From a checkpoint of a small mixture-of-experts model trained on Wikipedia: 8 layers, width 384.
Below are experts of layer 4 (counted from 0) of a mixture-of-experts language model. Rows are named router (the router's row for the expert), gate (a neuron's input weights, with its number), up (a neuron's input weights, with its number) and show model dimensions 0-47. Each number is 128 + 24 x the weight over its row's rms, rounded and kept within 0 to 255. Numbers have three digits each.
After each expert's rows: a language model's description of what the expert responds to. This comes from a sample of Wikipedia text that the model never trained on.

# expert 26
router:166131107123131146138151090136115184106121154090145123127166172102133122127072144105099140123109094124146119149112130145112117124110119159150124
gate0:115167138096164142099144149125131101113118127117176116131106149149183147114103101127102115157096129117122178126114129148108103076131116067117137
up0:115132151089121105090158129119138155107133146119127182107088159130094137171152116133134154078151154107163107128110112121145116114120136142132108
Description: Line breaks, dashes and labels or values in infobox lists, such as Genre:, Position:, Kingdom:, and entries like Midfielder; forward.

# expert 2
router:146156129094115139128129123162142072121093128122114119090107124164073133123142116075093118165149111158146108073119152096167129089131085117130125
gate0:151131179119088134132134111139123137170137138151142109119096162141138146153086123135139098153156154152147113143116142134073147139138112117112154
up0:100149108142152093151136124127145118130092110126116125109121126133081122086165156109121125099088153107110125172132133120148146097112175149161160
Description: Middle and final pieces of longer words, often plural or abstract nouns, such as anim-os-ity, conval-es-cent, identities, types, changes.

# expert 53
router:144151088086136091096086143145092088155146162129188108138124106113095129093129118100087123101142176125121131108117144148173154139081158115124104
gate0:121124112139109120164116134112125164109121116130143111095119111105124183125100140153112156114172127123087105130074147138105105116107144140182131
up0:104148106096110123178145141098080152155108107108105120093159120139141121141182136148127103110118156128150113115113103113121147115112129120137131
Description: First pieces of cells, section headings and labels in tables and lists: Total, Turnout, Majority, ===Weekly, weekdays, months.

# expert 57
router:094105103093142142141148084146095128116084164106123134109153117136160087161109137128134095099102142098078077115140131154151111128127110164145123
gate0:089127160134082126125135110114133138089141091145134075120118138096155125157139142176133114147100159145136128132167156152154145116146119146149162
up0:158127080110161167123133116123170128135131114117128144133161126139150126102185081116132125150109140120134138114146144106108089110140112103164138
Description: Sentence-initial or phrase-initial determiners (the, The, This, Its) and list dashes, such as "people with the surname", "See also".

# expert 38
router:155148106131119112096077110095136083160117159158114110131111120122134152173145146111109108165079124159144101081134137121135124131105117115142109
gate0:146132103093094112157139112115182122117127169114099103160161117114117119148170144116126094131158141111100149141148124147128134111098128136136099
up0:134106127133166105111149161115094115165097101107111108144132120141100141118132174150109150139078113145126123099167147130145149086110125133137101
Description: Stray byte pieces of non-Latin scripts plus fragments inside quoted titles, such as ug in "very ugly", ce, %, has.

# expert 32
router:084150120128112096154132190184133136137155145119109156121100099131136080065166121121153126133156164102142114138101116087119127143128147119128120
gate0:134163134113090136124144129143156077130174131138111136130154157101108143126161130150135144137153148165104159136163134127125087120122107154117127
up0:123159127124094109125140156124112089156125102133144135113128121113115115119156120126148144126140077141134132137135159158157118148100130156122125
Description: Short consonant-ending word pieces inside longer words, such as vom-it-ing, Graff-it-i, carboh-yd-rates, manip-ul-ated, and words like cut, rid.

# expert 40
router:129132136142135124155169163108105098131102102132140143179156150155154138103138075131139157150081124144084149122154108134061140136111137131106147
gate0:130103112089097137123152143116104137112122160141119136107102100107083119153139133132190158143134129121155093158116116111135096152118123154098127
up0:129146133182121152127093104112161100154134124098118090144130148102125148105109128176117146119123127094136117096116133153132138147152149118117122
Description: Nationality, party, religious and institutional adjectives before nouns like Party or government, such as Democratic, Chinese, Catholic, military.

# expert 23
router:131146113082133114122176105121121089110096083101147095118123164122124125091139113120170139143125119160090092112112119147114161166141132126095133
gate0:153156130121133147139106143121098099096182149096141127147114159116084126131136138154168108137114059111132110119133111148152128126163116101119137
up0:102146128142182122127131177111130141136110148113123096127081133121122118158103174165174128084103090143113099130131150138167110139150076116154149
Description: Adjectives naming nationality, era or domain before nouns of art, culture or society: foreign, British, contemporary, social, local, medieval.

# expert 46
router:116123172146187114126139113106134105094140114136084107118142120108112149147111104152154127100120103142118082164174130092142121132116139143108125
gate0:141128108114109137129153181122140137106126148164152158129131107126149125114159167124151091101150135131117123135074098132156132145118152178108117
up0:168122142085156122137151095124175106147119109164111131143138082124107085128095119095137147153123143095130140084097142095097114137168115111176175
Description: The, possessive pronouns and possessive 's after a preposition or name, such as the, his, their, Flair's.

# expert 29
router:077122118161142087144153102103147109105134132104151136108134153085138174146082156107099150150129104145096122106123135149093113149140121137126125
gate0:127083128123131164164148120148115110170116102119126054139120162108124134090132070119142135128136122152081107146144147089168106140100126180122122
up0:088154116098161149137162100097122154122141106128089094127076135120161119148099158156161160102110122150130097136085102165114123131105119088136116
Description: Words within sports tournament and league names or superlative firsts: Open, Formula, ATP, Masters, World's largest, NASCAR, U.S. Open Cup.

# expert 51
router:150132130154101139101107126129093177119149127136129146079141168136157133111141125143140175088143118130126128085105127120089122123101141159109085
gate0:161106108124137126149115146121149097138112119123141112112111131127115138141157119126109147165143138155085136216124154103103151107170131178102118
up0:112107118140121119089124117129135117129130128142193097134086141123126101123196130108113131128144113137141156112117125113115131088094107117114163
Description: Pipe separators and semicolon-ended numbers in tables and numbered sequences, such as |, 9;, 22;, W;, in chart and election tables.

# expert 16
router:105119138087104131088092167146113167158138131155117163143139189117100149158161113113106094074136122144147146093147097162149079138155153119121118
gate0:123150109093139133137140119136134141134134168092144131123113167092140138136103137098108172128132129132116185073138150150107152141151118108156164
up0:128125143141143112152133098138129100120115129125104104089150093141116159114099088175126154108120123091110088160125099099140104160100147186125095
Description: Line breaks, mostly right after section headings, table rows or paragraph ends, as in election results and tournament tables.

# expert 4
router:120134113137119122112101127096096100100105128130100152138110106139136111144141108144140105096103134106112111115153091121153168150170152142132159
gate0:089081122113098165085124151115128112112124081121134115121122155129085156159124158095144200129121085125110148148101125086116148137098112123085140
up0:138137108123143116146130151187126131135133158130139130151153135103136167098159151151134074148140087121092160142113135079133128137207120079145136
Description: Second or inner word pieces of foreign proper names, especially Slavic and place names after a capital, such as V-las-ina, Z-em-un, W-ism-ar.

# expert 41
router:109163121139089107090181150117111119102121135103070153092077122119121087125123137082131178174123185155152103108106147150147105112148129131106135
gate0:104121129079145158112139163130125131136126080152108083149152158186136114157086187136144128124100119140144073136121095137159124091124126154109130
up0:166074121174130149150127107123164078152157141129093112114141057078157145099107128130150153091176115100126124120097180147155099168095105108101116
Description: Past-tense or participle verbs after was/were or a noun, often followed by by/in/as: served, moved, built, owned, financed.

# expert 19
router:159104111075100094115091150125141121200149135139141149123109108107124102164140116115123109113139158120165140124164165117142139118113149100065119
gate0:151096144131130118095114166069105068148140088113105156144112117155081145128126124121181129120119097126105124142109151106093106139116129137115153
up0:112102143125126164121129168108119096138111088132110147142148130161123156149129097133139130126123100124127114107152147102145123135124073113152155
Description: Word pieces and small words in review score tables, species counts and lists, such as Zz-ap, "about" eight species, of, Review, Density:.

# expert 11
router:132099102074158109142122151107107179165147133069077160113171170129116165140139115134149120106119148152150138142145110114124107136117164139125155
gate0:161171111087137116126118135134136112096069099123120109146105144151132135120137098128126126098146082165107127102118144131126104099135101150101142
up0:147140113139132107137139147097110121119109115141114125175111187148159135122127127171146105116155100141115137118112151120144127148124133166092153
Description: Final pieces of entertainment titles and company names such as studios, labels, games, shows: Bros., Pictures, Records, GameZone.

# expert 44
router:144158119119103103126072112153164148123124169138171145096092148118099104150160107115084128123146112090103129161098112134138113132061159121098127
gate0:151161098111117104138094127109136130141108144096094137127126081133117069117144126156122112086160147102112095107149068143105135135088105115108102
up0:130102151116157155121155117129088113136174089110116102165125124120128144129083129104136128130108145160188132121086157131116112152166174102133155
Description: Verbs and words after to, not or modals, often describing goals, such as to create, to protect, to do so, to no avail.

# expert 56
router:124116125162106127122077146153123121133136154147145128115102128108112114129178143133116123119145136110091144145115163092077135098138119129158115
gate0:148135090094122142060118109104065135193154128138126123154167151116104145177121143083132118184132126162190149072122109081110113170150124126121113
up0:067121110112117123110153134132084126127103169117150149077144110152116120128124145114161094136130131117144103145161099169142122110150113083082121
Description: LaTeX symbols and linking words in mathematical or technical text, such as \in, $, =, is, in formulas like x, y \in G.

# expert 48
router:109144085121107141149162152154135104079134159134136110133151162151163153131114122130135129122137077090125134091098116097140134121123123143116119
gate0:107137134119137125143140153160125125041083148146106101107129086146132091165127142144113152156084132107127141083144131128124118158080140123119098
up0:120104150140113138121133120122146201175144078139100114130109154128111103118140141131138163059141080151100125155123126130078153114140147162125097
Description: First word of infobox lines, table cells and list entries: Power type, Grid reference, Sovereign state, List, Location.

# expert 15
router:139108126134128173085153125107097178154130148180132123162140135137126103151132132100163069112123135149158111136135146103097107142139123068114168
gate0:132098141152107135154114097126139153175105095128118141144113138133146163113180088144105121102120128158115116120128106151099120126126131115127173
up0:146119076148102138134147111119152136175143123094118114113165163086112133138110122121134156135132119163132136110165131112092101116155119124127149
Description: Opening year parentheses and year-range pieces after names in bibliographies and lists, such as (197, (born, –202, plus Thai and Korean byte pieces.

# expert 31
router:119093098137161153158106145119112118091134157114128166162105127166115117109076147156136113130118106089157134146145125094139180121131137120116153
gate0:146136156142136072146124159119133089103109109135130119155108150120107164104109114144163141164144167118168109150137126141163092110168144154119143
up0:110179154191148110144121115126121137117135126113152134182087119146131159065098088117142129146077169131125104155129137115141119092100190127135159
Description: Final pieces of personal names and foreign words, often a surname that opens a biography sentence, such as Col-vin, Grun-feld, Wick-ham, obsc-ura.

# expert 10
router:153125158159107123128114122130170114141149107131125151110090115147121102119147111138138116169138125084136137163096143106161116111112134114149131
gate0:076125124143125136130142145104107084093170108137183107142130071126150107151157130160088086136129140089111142123150097142101085130113102124148142
up0:119136183153121099132177124135120133154139116075124098145146174093157145090151149124122131113141107142096144126139136101146053122138115113133133
Description: Verbs right after a subject pronoun or name in plot summaries, such as goes, tells, gets, awakens, taunts.

# expert 39
router:109112151194146120136135110136149143149148159156106093109164106131167180157109128151125144145141095137171121142145128108069129108185137120137108
gate0:181078146141133122111154085148103132167139128147138101126163126135111109123154121141142116133117074122131153183107134132110116155136140127114108
up0:151121132155173110101114099126081132119108147179105068183186152169131109126161119144144123149149093162104157155123139104112143158177102107110120
Description: Words in image captions, infobox fields and gallery text, such as at, before, Location, Coat, From, e.g. "Chris Coyne training before a match".

# expert 12
router:134125127151074110116115150130132144159151093167164110127095134111136126155135111095136124149116141108149147130140208132164178112133125112154124
gate0:156129142122133101097081146118082116163107095138123148155110128105135130139205128099137101111135091119150090120152159101120150170148121088113131
up0:162128148125142115136094125097146115156074149128117127121134141129149123196118116104139134144097121079153122097135182120137167171164136075164185
Description: Abbreviations and odd pieces in citations and lists, like p, pp., Vol., Inc, sep., plus Thai or Japanese script bytes.

# expert 43
router:119116139161152104179124134144136164139087133147126138126159111084135168142111112104140134132100128136072108132113079132123139164129107131133177
gate0:063138108169127126126163084133152136113130092135167092153116145124084125117158140127151136139115125140126138095137110118161168126133112151103127
up0:120102120119081119135144098135173098117130113121169124139122114133098154111119150138139181141109131157111134125122125127118143121152076165144124
Description: Dashes, colons, line breaks and pipes in dated lists, match reports and text tables, such as "1 February –", "May 12:".

# expert 21
router:097143098147138140123162109123108137148123140081123107131167127138110129103108135108114139134109156105158136133092091144102157118133139111142152
gate0:138131163145153167127097135115124146163114124107112164135152130144126113116177124120174122093161176096144155110147102111131151134134125129131141
up0:163112136184133102119109119111126134137137138142125112150128108118132167152136127165150112092137150083116191161106115141084137095090138128171130
Description: Place names with a trailing comma in lists, and linking words such as and, including, include, such as, e.g. Florida, Texas, Germany.

# expert 8
router:116147139101160133124174130101118126094159128159103120165144142128160132100153124100129105126124139145143121126141119157083149125170121115121170
gate0:108073157124146134131127148102119110129149162134098136100132116149151177084153100104132137122127091125142149098102129153127161126101121138088096
up0:103107100128145145145121128103104090131130152101112151113116092154093168107154132116126106120140105104147186119090108154131129113107129134078105
Description: Year numbers and period words after in, from or a date, such as 2013, 1864, early 1950s, nineteenth century.

# expert 45
router:145119093162145099117093111161171157116153156117146118150112126139141096153156157148158145099122124119149126110145129163162125150129136142131137
gate0:115090132120095163122122138125152150114164153166133164149119117107148116143160169113111146127171106156142118084117140174141135112090109126096146
up0:118161126128086155097115163122165135103137156137105161125104162131155111168147138089143140112150142153156137115114133131114128116151127148140124
Description: Word pieces inside non-English names, often with accented letters, such as ñ in Muñoz, ová in Kovács, and Thai characters.

# expert 0
router:147138111139100116119126144137139121135122147079108106098117085150117100117180128124119138115124123120135118110094130121132135108125168176164118
gate0:118149136124090153117109124123130116132117167137073141141128114143145117144150156127147138117134103113138104111107135157147102131111162118143169
up0:141132107089065107122142137142112130101104128113099140123153115135115144101149178118074108142136096134121104159102155115141098134073101136130131
Description: Short letter-pair pieces inside words, often the second piece after a capital, as in H-on-our, H-el-pless, C-ey-lon, D-in-icu.

# expert 17
router:077109091095138106082200111127137176162110138112118171099117146093154135161141121154106127128131114153176147139125110100104127158155151136152106
gate0:103187135105122128122128146120115161086136131132141105119116098105145199170152112122144124099134134131114107094157051115098111132094117177139143
up0:078152111137128113103100140152114099122175121114129123129122101125099143125135119124156160171126168091123157156146135155153106187140160128123176
Description: Award-list words and their connectives in film, TV and sports honours: Award, Best, Nominated, Supporting, awarded, "Actress in".

# expert 42
router:167125148148117121112115118123104152125149127161156103107142127099110107120128124109112101077123126109154137137169114136157119156073124118132116
gate0:135122079138133143105164134131091142089077120095125151096154141126144174141154152121099100143167134123132143129095110174131103107145148101066142
up0:165104126128098109119121155153133070110092143134133138139087135127116092104096105158118147068120129096133090116109131091081122148124164149140095
Description: Line-initial field labels in infobox or stats lists, as in Career, Position:, Preseason, Fumble recoveries, plus section markers.

# expert 22
router:075096131170103155105150140148074150169120106113150127147143150123137140136142114132142101098115152069108111095081143168123112146086139109068138
gate0:148144121158126109131168091156141093126165150147121076122155123107153112113135100121123146150138146121151150137103169118141133132150129133137156
up0:123136145101099161164187093137122114153148128097118114144153138149136099151150125134111137117120143094155165148163142135136128166131153136099172
Description: Line breaks ending a sentence, list item or table row, plus table pipes, equals signs and taxobox labels like Binomial.

# expert 14
router:129151107113105136160193126091115095136150153104147146160102135079156128098123117163103160128124074115146103098128106125134153131121131150154164
gate0:147135145112165111112111145140160089152158135118133148163163110130143131149133085148136088151134145115101099137171146121121125123109153125106113
up0:154130101080128132093112109085159075092126147109126123144121124056158151136144073183099146097114107119119109164155133139070124159142155116111165
Description: Words naming armed forces, units and ranks in military history, such as Regiment, Army, Infantry, 47th AA Bde, Colonel.